python train.py --n_layer=14 --d_model=128 --n_experts=64 --experts_per_token=4 --d_expert=32 --d_shared_expert=0 --activation="swiglu" --moe_layers=[1, 2, 3, 4, 5, 6, 7, 8, 9, 10, 11, 12, 13] --router_score="softmax" --normalize_top_k=true --routed_scale=1.0 --balance_loss=0.000801 --balance_bias=true --router_cosine_scale=10.0 --n_groups=4 --groups_per_token=3 --init_std_router=0.0395 --lr_router=0.000933 --vocab_size=8192 --norm="rmsnorm" --norm_eps=1e-06 --tie_embeddings=true --optimizer="soap_variant" --lr=0.00782 --beta1=0.95 --beta2=0.95 --batch_tokens=[16384, 32768] --seq_len=512 --train_tokens=264200000 --steps=11345 --dataset="wikipedia_en"
Below are experts of layer 7 (counted from 0) of a mixture-of-experts language model. Rows are named gate (a neuron's input weights, with its number), up (a neuron's input weights, with its number) and show model dimensions 0-127. Each number is 128 + 32 x the weight over its row's rms, rounded and kept within 0 to 255. Numbers have three digits each.
Before each expert's rows: a language model's description of what the expert responds to. This comes from a sample of Wikipedia text that the model never trained on.

# expert 1
Word-initial pieces and sentence or title openers like The, In, Un, Sch, often in book citations, for example "ed.", "The Lord".
gate1:121082190126134112130162140108145120145079149128153121123130103121145116135083154089115104108204126108155171116118166127165118127119167083102120084114191080156098100112070114125128117118153127088075094095103165120114102163138129141175098072043140088127125150152177150119122157182090104072174133167050097180063117127090166115145150168136129154190149122098184067130161120109168144083140
up1:120151118077145134174143124124132082099154125091142132131104056104110160077110158085102147161135109163175110105166164057184109118112173143110182155163154134143135122153105161096164137192166110152120072135096071066230176180142127110153189136126110136179160108118143140105078114079122057141105131110174123124102121110137188109128094078149161121157144099128146137077125135152169118135146
gate2:120115134163104152135105124170143141132108134169121134141137136135121134152143124159144104163123178102146157107120161106203112150112124042066126120128112069133153123109153141154105116134098221116109092126087142145130135145129208160090088138144203232107158131071126159183138135139177129159141136096135124225136164103158071122110150135160152159114143155091141138159136167062159084157158
up2:082078115135077070116141142121135097227136140140149128163104170070098131111094130096137111135084135174113123084130144138085150114138135108115147149150124145113191133101072170051148109153160163122153135200158126053100191164110141138123119049115107164155164140165177131176118108117120130156122089113147150100129145154102131144066092100101066074106096058093121123149116097121126134158143
gate3:118096158098060155119168196178099139141154146082176117126130144076165168126077214114116098080138193123079102098140140150146099176133180100145136111078111113119119112157107187127178090126111131153113104152082153139116130157090121128073136139145112114101141168137123096150123106142186179118157133144136091135113046111107166161147141142120101104137089116072069143102135109049108175073132
up3:126130210131124124120114080103130165149101120121137127153088115202102085148127079099127109205140099163138112175139131081115120145157100121146147166143043116143100109095161101095150130150083135107079154161183162102104157104129169090106040132115083109072107084080087149125101169144121153101158100109133138147112142155175152067175151103090123131073156121178129135119136155170081091139185
gate4:097149164067141178119148146164103154133128104189104181099096235115124104148184149167145130119122081135191187104063137132161158135125132116071157109124125176171138099123103098141199130169117142103079086157096175123109137140135084105065126121146145140089105152161171126145120140116113143125111152113083117079145141091145118128081071088168101165186146176114119185101144157110141159149146
up4:113135162060156199095097136093139162179178143147135208106145188163122133159136102153134159166144127119143187068150126132077117111141091206093124129072163181136119104109151160140116172146052123147159104118115114127141153079049107132115117101174137126134145182129178150107150126136123111103092141095132125181176174161166115121122067098145156102132156159122143137149078138111167144111068
gate5:154086181111210082097153151125128176158068056103134114184130095110133123159122109128112105142151167113138187131122173073098118131176119117104110118170178107144125129077131107093173151094102110111137146106081216104055077066169133148167153154102150100104156162098138142137156169130095092065178104153160133115110159157107112107142139180109124100155113097118100185126147093118106133161112
up5:128096158144105068188124094186090118154118146125121196133117118111079125126106173127177196099093132166131101122130117123107161166176059134091157138101128079117106178110150140093148103163183110149107126132118110122193101157068124128141113124133156122075161090161150113230114076190138111168109135127144132109177155064096131125147091083174197095136128156156154168121125136127124170157132
gate6:115145129155148051133083105103104107074062097110171120163142094166155103136125145099152068088169111083151128071176085100084115099145147028096115132163147107071130129146123123128136102101142120136141132139101207126148144143180062175134109118106173117138156167120118113093156148143151134070115139114178122146111143092146171126099159152063075088136093073139085095136160103114134120092076
up6:061170051174073132071125068147093094187115156144124112100186125120131152130153124161128133105136124215159124122118092184141140148071124124139130123156137152110109123183134076171100144146107129161130152193177177157107080084135079115145191107154122038105108090100101147115130117114150169146071148098117154161151124102152121101148098096102115123145127115111100151100172074126156101098163
gate7:047136110140137160120113125111111111143088183096132170116138153162142110154133062097155093078167116107156179124135113124142136027125150090133100072065158108148182126139097112119132122179117131155118120098121103139117125068089092124091136115130217104127128089134118097100127140204086096111088130132118137144136161174168080091160092192129121159112097079107088078144093100096135155068107
up7:175129156110155132172144109121112146116098095070160116154114122061100122151123119084093149161177115151083150100161142119108169142081084093191123172124088099145097146139088076167080175118078135085095138099131151168116076122119161104133146078121128179112133213131180126181145104106107123142101097156166138130102106094099098023104125124149169169118169151123133127192137087136181124161115
gate8:156101134073112143167181126159138092083169111070138152154126172152177135144160144166168098149166115110165122132107138174152152101136170121166126125109182126116151160136190064143131131134107149081135162075078163099107131135137210173111135152114131125176174124127088107114126151134112161172111109174108205088047153087091156144110109075120106112161186176076081154132129083111103141099111
up8:087137127144149142099132103114079083193142143109129188105109166113110112138107096086132150193128146117073118176148147136143126120067116167168128136103128121136133158145084074156091071118139119081188101148159173097124130174109152090145152152101090154169178131157162145141177104068089129110072169142170154135071101174118196114172188130141144104153176110151154104099211129096131101136166

# expert 14
Head nouns after the or possessives in music, film, game and sports text, such as film, album, round, keyboards, charts, club.
gate1:103095174160130146190120141163179128119138133141185113130131163117168125062133104084151129103133128136086178137146149112091122066069138113174158115095146158178100166140115167095191112162151155128102128203122137154121107161162156181136162087116073109120203120126086144145158129089172163081144076154123127125116125116130155191068144182162126086202170160142151152139086102128132106144173
up1:129103064129098138091126102082081105084102112135092165194128100150127093136133124177092081077133091095127126144058128108121150215134130162159162139187081121141127137133125129092136136106149122092120142102104101144159141097118081093202132142198134195154090149104171128123091150194094147157125169121153099161094095117101117133118166077130123230127133080140116103117156167165105097119152
gate2:078087184085135112102048120093200122173144085107121151162111106116122135113096134111112145103191104144179114153116101188138096113111117059070161104159160086125133188146096107117172096143181082141089092110078077161142097106106125104144167176121095116080129108186154114107157185142135166126172133123110151117107150085112191122094157150150201125163155112147105118124134126110112099079125
up2:136099166108140088128189153144077126190082122110158121127148118164130147156096100165082174152194093208077127144149134081120125059130119132144112107140142101150150125117137118151091074178140111141148101089126134135100117129131127098214118130121099161120100138097121133153132148117093104171145116180095179225130141096059152148163131137085104171111133188127163142115125150088120121218174
gate3:126146067147092210112067146158114125170159128102114140156101148121100175126158132152147125133122136086159088149113073129122084146141114110131122142119105091155112129164093122073153082165146107113149144125142169130146127104123092177173171151122121140192148151111110125135086151092182161181164107077107088106065159112147091166169148113044132143195154147176124095076113100219137113092178
up3:127170134124137142108158193166140192150133107147101139113083167157113127125091131155091145134112154161170138128135131131186076177180129147128117100082172155145101162139187083150107109156165134115101161105146129158175117164165208141171096142131062085082160112120181196162117156117145136174164098137147145080131153151131180051149114158159092146139130126121105154085114044111108149184116
gate4:160109151176172182138184108161158104143113171176123193112169066104104082129180135133119081047107099119117097096168157145096062148119168144150106119168060156148119135139119125104132113133160155131120119104134125097124122199115122047086144125148123113172142128144113164111128118167127151146139117154124105141134132181122091143148091111138135093162063115042093135126139222132095071155138
up4:109103128150135093133115076146151093105156123082119110179126139110179126098118157099126136112089144141113086064123070146197176130086130157146141112096215162176115149141150075124142125166087139045134093117148127051101050153091134119120162118151116083167186152140078080082104128164070130097099146110144142106071161170107117123104159123142142125108158140133145102159079132179116157136080
gate5:086084174140129108146104089166108110148174075162169093141130055109130125065128097164146127130105169135105106135116171156137173092119130163129174166137165136186100105208178070105152104155193121125183099105160166085136112107178076141188130110095148076163121135150060136150067145106108125117164115109130101106139101146098182113134142155093107153200114135069148122129135146160136158130144
up5:171167142114169120141135119115084117064096168132109113081110088121146068123153098245082140077105155111160154124114102087112161148148146104166145158192126158120095159151142159114124146130146098104154129172096095169171140110172153161096109105145159164181091153181165138134135144124111149101142100081161100237132131052179139150138147129079109130124135079082145160138141147141119111153104
gate6:084100151209131087145114104129171174142194122129177145154176184133153104098141080137110065101091133089125155205130131155133102136118131181163107143151134153101084124126074145107139103125097146128129157098115187148104074110078165118180157076186098113094138096128128136125081147087137070111164108111133106087128122065095105120090158117140142140105079097037125132131126114109127166068153
up6:114136126106154133194140153107121135184159130085055099173136143127141082199119079133132124137107083158091142108120132119124089080161111129053136095136105104188128134093072108125185155125155135087084149069080137188150173125150113150171130093107081189131165160105194106084132178114133107105115110133118152131141164160088105138097088176183141126130164160128188144130151141183116113184131
gate7:152118124145159153131126085180116145113142156109090122146201118137184100133126154114085197074109143131058196142135174164154130133136158108125165101122077062140136147129067089150155127132147121115141152121093109169174164194103114120102156174116157136094132164159063129129109117160120133116127087113123126104053153095134071124122114087103164062184165084187074128126093168125153078133157
up7:199133155147074123110143141151185149091096110047082092139118122127109069121050084108126115164107102153087097156148133083102102183140150109176158128115132135101149159141075103133151147097107130101156162121161091112174145175139180111107127167160090130091064142100100110135050133142138090104166121098152139083132154166045181131130075132150154175101144084158094122122164130137080125106123
gate8:140130132093089101088167061118130123134102101112134130097188111146115118157063192108125113172100106123094154124117148172133159142162146137155179206105119095136149132150127144073156076123142154075126117100056130100148124146112082197135092208137143091174166124139133063056103187198105169162171097146119144173162128151151159120102165131106118156104131142130157106138167147094134173132156
up8:100129123117122146143185147120159141153158110136165148097164185144147104110162120109115088123093159140143135104108133118157080175173120146151093122147145115117110157108134114153129146163172098221178117180130168148119156149157100126147119087159155142114135091107135219142158074122150223105171140127179104091148172121155102164130151116048130111191055173148097132090076147181173128126092

# expert 26
Field names and record nouns in infoboxes, tables and credit lists, such as Years, Season, Sport, Written by, career, Cup.
gate1:117097210123125111118139042118141075115117081121119160109103118120114120101137194087158162135139134100136110136157097064117133127091123136151170179099126154157139134127172059104115113118133135121205134154176141123132143178108105118139128140099131117162106157175161225136158127182076105089149152116067097154152150144129086148113121080122112184076193136079120088187139162148130077159125
up1:189166096086129175108087122077123176145123118099089139103093162134128098094147110075141115082162130145151109095091157154136142130111123091091085060165092176117151106138126111118115089140199115152053156109136132211123069080160152130136078071126197129106156069117098142113172111185157183087098097141082128146120101093100083132130102129131092128153070113180124149138119157133115115147144
gate2:147109132154109139116078161155111120179109054147074131146176156139168090132127126158144165085177085082130066123116142089146133130181171119178115167161104166114135142135102096144127179143098127077145158065181102112084138138140060124181186136146134175144133152134133099146160184140059169104116100155116158191144088117144096158169186125115094090115146111064137178144135169130110131085129
up2:161108128118164123151138118173112109121126111100135160145090091110161151159120131115109154131131155128097151099163097143136154103066088133114098094132100116118157116188215077187060084074140132136114118125152119085122126177141150117122066105142117136047085132205094135111138155073200149107133120155095157139068139180126127138170183152142122155183155108065128196107137126106121124186081
gate3:105180170142152102117134095123113153134105149190117099106141077147126104146174162111087090099150145169136186186130136150134096106116156135103151129148135152134116153144136161150137061134043163148133188109119111082147116093149083160116144155089132166096155197144125150097068151160111107092142057055127150176177149112133123118151178149185168118068111110117124113067052127131120086129172
up3:127170079151187135155087131077162141113159115130173146089163104106080122101130120138108130102084150087186162096151102112114103161106141104079082076127107072163088088070110120099097134082167097195095104139102160122165134160167081144090108095110136112094116148126123180119194146139203084175112142128114147126104166140164149137132090055136157089160136117102091091200140138122127152077109
gate4:141096124128150102134208131074122068220099099119125152139154100106144093197154110141149096121135111125124123084115158103115151131162136123103084145149071138155178116098127172107131151115078118106129072130089101163093088105085102115099127077119179130145110137147165111113169143104143091150137133183083152095146157122043127137106114152056086107203171154078150095161130142131073178151163
up4:131111159139151108125164118130123137154186113152059082172150117109138176087155182114177128103085185103133131131068130166147138141187164161056184123076159078120120154120122146075128112119147100150084102152113176158121146130124154121135132107162093125090118140145089128125129137102087141072149164103142130105085105144084109174155052093197126139116175118126124077119082096163097116193048
gate5:136101173123142106164133128141130064155106107117098124164125131113114144151156147159087147138112085108107120070056133106191186189141143101065106092051130108200115149099127124118083083116106108116105060127084152137182165160119155088111139091107159111168136151095123127093104187103059098137090133085126101139123149115138094145119170204173147122152140116107114127190075156169179097122120
up5:159153072092160077190176146180127182139083120117130143135066110085122134181190122138142168117120131095142101172138172209124133096088134092104130135127138141163128138113099107139157142132164177146171107167181166137096117134176138129161155098141071157114151143045143115127155144168099076148112138174156164102149144136110152118153101176095093132096141136188144195118120195133112080125187
gate6:100168147135073061116130084160109098101160100178088076092079132113146103103169121140125151169160190120164145164104110106104108127133092138151127125117145180104169155139186068073130104137101147118134166106148154121143136120074146098109074165098128134148095061142113217096125132159126173149159183116149153104123146136164142113119108031112085154154162116165177108110137182084187139129139
up6:095098094134116105102157122087110206160049206156141156101121188135090179129186117138116088148106106127132116137130172191160088121116108125133117131125214113086112122127183176122113146140185105095134134151167099084126145184156154141126123097092094073162164158101139130118133127162201146051113128170099165154129125114113109107167158131116136117149161079091128112103090158121057154116116
gate7:097168164097179129085159118115137133113174158093160064154145144102112170109120152169124067150133124147105145128121147127102112153167118094205147088154098150159130155174178100087144200153108144167126138152118117098163100135096160084118116213088066114094107131131168153113168216179147089191120092156100098134102176091158094163172126134098123127141097107150179165121094135148157159154127
up7:128089107151161119115115110226127147110180151116143123091076148134127121075102145103125159108193202175139155120101167141128190111136141081137137109112133131139174126139145182154121105092085151070102088113127174161109169060097175191127120114138164154135138122089134071130126131169166164121147164144131122140088121095188122101117138125191164083119194115130182171148112119120149138049092
gate8:161114029136088120126129167128124124134122120158105143147156183078116137174124171175120162136172074172146125098068141118130211155088178109104147122114142080156154124125113135084103122131147133115133160156074166146086130131121151130128172127131156125146065200127117091117121156129108154126133077132053085087135111069146099200130146109056126164126133141155048129083127101114163088103107
up8:139112164181110146095095081104187115201185095146110136134126148151122098113145110118145123172131124141058116123103104146101145152119116148127135106179106160176193086143171165141099123119144151188197134092143139138073154147101099093123078101167164195143127058129075118130084175127145101140120106178101088097105193124126158181133108160139123109115159092110086057114138120166082127108074

# expert 51
Inner or final syllables of surnames and words, such as Beck-en-ham, Tann-er, Fle-ming, Goy-a.
gate1:169106153118100126143184132090176183128135097105084110206116086117164117103150081117112104097086140137144200162096108157106113115147125098119090144126139151088087177150064182122166180118106171146123124143105106156143108107158092117162126109157101175126164129113125084102080120108170140141146122106224146113177128135049136115122077095155080117109092136086149154180137138192084128111183
up1:183181114154154136074072098160056116144108076172111179155114142108186210091116151145133158091159099182127163114141114139160098145150128123118121094134114138098136088113156129144118141111175116132031109148134139178127116098158063142116106182161116135076153144115129169089076159102121083157111105165124123143070163090142100104142136104147102079075081143156115124168106097132111101187173
gate2:154150113139087170100136129110132113066133122167168110154135110141127171090121150188138083160176199110144112090128123129084117114092147124146181176105139228165144198118080118119170050119122141149155138159187087096146089150096100147102154134131063135178217117091118115116099150169123103148154114143121077146129095138095127152099120152113159111143074113127085119135136144157123169201111
up2:090140101107126093162111089062098119153117114123196132141137159153087173106119111137093119126095114158088118100142126138120164123168143167176117137171200100166128120087126143201134061187096162092090134117094155099121095127097139109196052164124133104143139094140131102138118090106106127107138039090123097066152086144122121135116148144088154150184141162115146033095127151119172131103087
gate3:055071165143143093108185115137148130132122147205146103120192143127132058145102083121119104149123159109121113136158154124148120118109130097114134162097182098071136134160211092172106147148154176151075123132125105115100145070118179108157113145132085152121149057146174132136134138118114043110097080093160070110133143069100154111094190096086122157104104138108091138126121103197105148115114
up3:167152109153086140118123120073091129148160133080132104126205133134148089074147080110131123143134172150118105099126132120133142097131140112160177186162111093156131164094143097091174192108161159171122142060129112084169133102159137147160106128075106180121155208150166109137144170112153121117155188083150101116165160100095152072088167098116111163093076163195163088151189168107127110133111
gate4:155166125141094138137130105147053117135142128125175080194122140128131112109086087107111125109102094131143110096139175158076153126130131126149177136162106163133156144159156116092163108094084193129064126154152119114151189173126145136127125142132102172128128133134087203069135158116161089096083147158153086159143145153122189065143110111122157076121127157098197128120081099161205138076213
up4:093087130121129139136143084137169160094186092098111144105104074163184179145134121079151161131168186155133127158089187132149122153106110163121123119137126110119114145145144078166096140178195135159207146154096176076125118118176112105104134136097077079098139153129163100174176144085154154098148119080100093132125163156111174141071130141109071137155120081086172132138129139212124129196135
gate5:130141138120150145083157123073045144193155111167152146143144094110142122077151192147213123114116130123106101138103160106090172131116075086073101145124128154105145057167128120131115135113097142153107092106119097082115123153129102198118117164078141170166160162161162100104088118159170147141082094075152118199114135086084073116137122140098125095093119112067173128082103131128186150123152
up5:029097098138153132162108137149107132127119158076115180142128122130116149133077094111150116128120095140160173114148112140194081095136131123132118161146200166186125106197148117153149133095130198127157109153170174152116135108091127128177179113108057150157065136141129115128143104132191195134118144144125172165165106121140129135107139077167130174090123085150111106076080093074182165166112
gate6:130139151130190057134101110138108137080117110139149111113104053090152130145185164159110130153103121106068110183172104106158171119141121126183132159099130132108158161145162168065159174118142082134176089064072156088122139161152081115100166092167143134075102157095122152105135108114120096109115081062157108133113130088143127102118143148195154113081113122068105121111117114140070157159208
up6:088118137139082152110156147152063168139152116111063086148125144057182121146135118140140157116103175128106146108161152159141119111117133097130083107094127178106119127131114153126072085140085136170122134074138123180120110129097130180130119120123116058134125069165120170117102076089112156143128088135178099105112146058048095084107097140102099152154110088066191126162090131154203089186137
gate7:092112109168102107188137128110204180177134125129131182150167060111124142174104119129082170165141142128070167165120087127121161124146102093144111144197130120145158099136116180112140157082144167156132159118098112076156088185071141142114159105175134115092195173164102155116163139129101148151125152158113101205145157096127132163144093061178151086095105118083122085132120156134092130073131
up7:102097131138131108137124120107121137065145120148148049080094134124106110141188139120162054155094123127155099153107104092211143089146095159119067159127158137134129119144162127166113074086163145171144109182075114174136105120139101148131096142181116141124088210028093148086145141083081169083125110117148127144110106160109124114129120102109104134126120105052085055107130082143099132137135
gate8:105188135119185108114106085138130133099145148123130126155105088110149121158131158100138133108117137154117194166115144102170091131032135091135145160147183099079125085145149166093125118113115135133161150106130090115149149166098182185035149139137130214135126130080184161131108155154111086144142081181148092137110167110059133129133148126179107093139153132068144097139177148189113128164193
up8:156113122126182163138161171167074125130126081128163119121157119094103154116066149098107160140132107159137178133109135151124089107121149103163107142175089047187159150080125130164145110075156201120156155156117104157145136154130109153114152085137173139099146167111118167132139190103156208120117114121114071132153073097158136141104106049145126143161175096129101196094185081119160114120065

# expert 23
Single capital letters or short letter groups inside acronyms, codes and Roman numerals, plus en dashes in tables, e.g. PDF, NZD, PS4.
gate1:158188139125099118110182133144083158114129125184154119154121116141112133117168118063137193164155111156100087134093108091130163172150156129095148154128138098157192182130121136126152079131079137091139145159144086068144121078085071147110185132175126176111114082140014085124149134164132118123151124112186117139122134193107133158169181132076158130105109160108132105102129148181060135142132
up1:145133100086106168136151105105113100135122090093122124180076114094163113104123155111030131088063092116144135085132160137107090037160101113111115129093139133136142151081130101122207151091154153149098130115114093114122081128130088113109106136110100162106167185127186086068115125139107164101078153149188116100128061173120068087148120114164124091132147109154165060145151189126158121116115
gate2:097093106078120202137130155139106133109101118097086120109121110177153174172135129148132122149147143161083167157127138115209151090103078118154135084100126112104155155117131087105115060147066127154142154117141125115163089128065180163172175138177140074135153087130095066158116115165135108099157143107089058152085057094156077116116092144118102167116164171140127121075071144127159110086112
up2:062146133138138150092142194179108120189116113178084113124117134112190189078163128129122153138119108116135150098128097142093121193139133197130135129099102191123129166199062157141101172195195165133130120105120099200146101120146132146140185106107179095125079170137144158127132157144132195205108146132196144115109136117139091122112139110154143166117106136143141138138168108115086173131133
gate3:093107127166132131149058193101057186135099184080141132133160169133139168194159082202132162126131130085125206109103159146082135137131107101138177161158103120103168113098104120079144155154153150120109101125073119108123092135101149178163142132200123079153159138139129165176155143156152074127095174150153106134165105090083117143134103116103095113136112185145072142119159129181138144163155
up3:170107151099175146127141142180109143117158159160108153129109157076136105160092113102090165157109101136083129090150126108086083110121175161163129133169143097117144195131143132199171094109129174082164157121110104176166133164102111140125122090113173176101155119135078140109150167156180137152125161145117137118122105068136164174112100110039130177142138121166161098173115186062142120028125
gate4:130132129164175174126127156117116149111148116142148113189155075169137099068083075104144116111146161152123165169167098121175135173187082170099169146125161116131134127143126086115176111114103135061088127161193122130171120136144152125199159199139110102143138185161153101174111127148110044064115176098140144139098176130090114088084106148161083115128175123149120152169091161090120142106158
up4:111122109082148142137077171135103144237143131161122167123078087112157092097167131148069154115079127110125153113057171114138064154124144092117147170164145136163108116082124095121200161174129132125118121143123134142105029114150149140132114154121174127131141091160138172148108112148131116073164168145167117130142116121143103173137143098163173153182101091157130177125167161113078166205143
gate5:097147080091115112080116164118145179165165137108154100122137109151152136124160084124114185145135076161148124133029155110121119138147175105077085133105165103067145091172103090132124090147106126096094148156085143128053132132102143199125147194087130073100176111118115116123139116088113170086107104124120098079145080122185107143137132128093118165123096121127117105208187168160153146081166
up5:107112161128096114140154113168109104121106069169102070176154103117108148152113163103157144125118149166099113069107083161117138144183102131206078119106110125140109112159115155148135100165100102114139126161126181125082164135152121079038136110134044104152147181107112173116121157103122121156069098160083151202140101178140102143078130162175145119061151103116129154096058114106108156112088
gate6:096143152119115168150115162100113157171157140148127115101049120129139096190156177103096146115136145128128152151184147108123118147153153118170128083076191158119023127106191172137103133101148167160099138131173147105062104129073166142075147103127045114111141154131124146111134156160159133060100102142194125151159117105170149119126122138128147125135164112139134089145092073148169163173198
up6:131092097101103170150102136161175119109150187182111154085112177068130114155167077121150052094138124103109125134075181177141162124170099144155125107066108201133115163071134093143057130116097108168131091061177139116053122103104121154133167117149132153111196113093090163153103092142138114074123150138117159140166089106125112130124137092132138080165122125092129092117128108137199113150137
gate7:100091141110132196099145126117169147136152171169061154111117151136171089147120089083121160175162090060136138163118059118152176173089127131174211063078093115132144189095125139157166131129116114117118120092122105154101116127089178095140141116066142109125148102132146095071088131182122125137113119071083147201144133117105136155149151118180144182140148124083074124146135169132088126092144
up7:172131152103059118150107168104111121087061113111145047190109154097155158134134111139162149124119179138151097092138099139137224114114137131155094156137172121112080093165084126080138130124099146109075134189077116148124083142131085110101129160126111167078116058130118139089144142119092146149121070178144110086167103139119117139125069125150078164114083217108136156125121120142158133137067
gate8:103141114127108087139137152139102186107072160185140064159156092130119099161110120129114033076080114058120114114156174120183167141128161096114109140187095093096102153111135088107113116146133170151171166089065140097178170128133097146147153119113201181107173102102118163122123169137116146123155124138172116142078175154165150158041134096132097135107141135154079146117082150132115150132154
up8:122163170055152126125153159162085108159162098083160155098113166136156152114096137122058109167106161141174156200124142090063131138129132204167143119109120096128166142177132072122164193143139176100131142147125125108158105147135169192173131131135064060146088146134145093136175132134151180143124074161137115127145108108116135121133110063147100179162145075151152074127123144159092120118182

# expert 48
Conjunctions and articles like and, or, an, plus list-leading hyphens and short word pieces like With-d-rew, he'-d.
gate2:093126110110104141154095100123147106127097079105159147126110111159115148116202160147114113126099161111148118119069189036180119141103076130142147111118123141089102165130207138120178129111163156073161150126104086189161155159096128095137114138180189095135117096101129082144115110187099182098117108157129126082122129197200133182099126154120120125171139141108110117087131070141086071085123
up2:107143101120054110100126094151064176136192116146105153075138115130084073129107140124095101125126127128154125141165142165164144096016104098106087127139123143125164115110115105100114146145158155113124080173137125112151095071082151117103148141108085148132192057162158151169093124153112116105111110138139109114150188118141091181128136125179113106134129054117054143147139224111107110115171
gate3:122127104126120090092109200159100175155150117082094078127131109194152140088167158163073080097162098081109115140178108117133119076150143126124122118112168169173143162155101162116129049122183109074137130097152121164156104096126141132151199083111060121200108138162122155142104108147130105124093183146124139115122142127101160175134106103105144212117082152174117155111141131111082148126199
up3:164122120087095128126129158143117144147129157145072135189167110136050119074117189102167135122155078117113131196160078139148147111091133130095146081099134145178125091122080082100160145126143100121107123124148165186168126098090161099133126097068084128151069163170166156116119056129129154159129164129049168081138138143098108149085194159098168174116135136089095092121136153142162082091134
gate4:088114133127124132150174087139137149129124075192147111063092079113171110132098093115099107073122067132100173178195128052151102130118157172131080152148182126113143169109115148096094093093113145103124103139143165100118127136119170085106124194142107114124114118148124185089130188119123115150135133148081088166161084043163124167106104128109133154106149166137191181141123104062153157107165
up4:126157109129123116191119144126131128064130117102117164127171166080128146111113133084142142088125136085147084146125204116188115139081168110188191058138135122095107075124143145070120106166137119151062138106119152172113123140109167096071160075152141153126137161115122108127090100144142153073107149212151196132120186132065147161156152114104131156191117156113100087108146117170117101158176
gate5:111152139101077109137046155159128167099170119183122106150114115114153200098109150144078060149132089111070154120141087111104146138124104115146112114173123105156133196145137133150113127113185136118163129194144111126066168096066097141107101156144129152121194149120110124104089096151169185088128150187098099160134166130155155148084132144088129097151123134099121193092201159121128205150118
up5:101128150157170098131104132079100215163102152104152132125200166155130132175134166198100137128067137168132134131155116094066102140103170160092095150073151088148166167124139138123149121081130158190116160115114125103138162141138094151098086135142123120095189064108134119149059125077099149087142160124095095106144117125121162122151121210143073135136142134124036130161120115100150103169163
gate6:123067143130119197134161081119121082109112084142162102084142105149166106143140172129083122128140139113088100104142161164111154165062158144140138092122168069138104171164199131092076123142106181142135178089114136133125174133233136137156099111211066124141097162142116136130086128142169091156115091135116084110086137133201084159119093112154143145178149151125159122129140102134074152127160
up6:123178155144152110094124164160104118172053084126090147143125133157125124150144098094133041140143070117150084181110127134169121135128121162122139115149135150052127100098141112115103122160103148084157092104117194110061112158062157119144197185086151119099135152110088111129075156129150148101167149106139168129126197103150173176071166189087089125112112113135122156131104156125131093154065
gate7:082109132081160080111139128090100156110129078162161079112129096058111067134127076188128142124132179099094154110178101114077124146147057143164191112151121088124144191183069141139133123102115094130161177143102132091119184094086097063096099175143104145148217096163137143098159127121136159118131141108126140142138153128125148127146163097100144107123119106182134167104139117120135086140210
up7:140171147117133200165102129112158128086065169142190138098125150207103096174121175096103113082128125105115124073130146205134099139123121090152144142127097157093124102178203091131105057138096196152115156129147139140119118138085162124145054119152135104153169130098147062126094122096125133176129081162144124148086125090128104147102127091169127109164172155156153148119169117083083137072101
gate8:094083178121132116095147130121126073104138072095138106139097160126167098133138133163163096123174118132106168107172166095114068131094158191110166164056101114149076139134074117139146097161207140157174142108176135109115088171130109136100104131113197131066158160169138147124145092174117138110052143166145187112141162117118056169089147104143100105129123075129131201093123114112112118155139
up8:104106096093139101133127120112121179127076102133098136146093114152120109142162197101109158211134123144131086111094173132139128100129165146175165167148180069098164130170111167133085122078087122181140113157121110105146155148134140129081159178175119124149121102144178117178135120124192156150113145098165154174109112054145127159170151136114175140122193154073105162170204147097057163153125
gate9:089083166149144071143126121093069113082132063088131068136135170083142171148138165107083164069128130114101178107141173084088145129092090083109156148126057162125087098123140080180150150177120188139152130128168115144092095151102103133096126138084112044122202162148103133085145147088146132093106160122156152115179126095130138093088153103183149147108111114142137113079146119122143112124179
up9:138118165132189156156165114127130101113142113151139090155107146111129085142115162170112120094142088111193165150202096148088158091168152109106140070115075119103132156104087169086114138122149134136090086108032099102118100139204119137092118171145119113144148089054131128154155092081182152088167072118167064155164158100117133102135106097117096115117166142128128080141133176170059146126143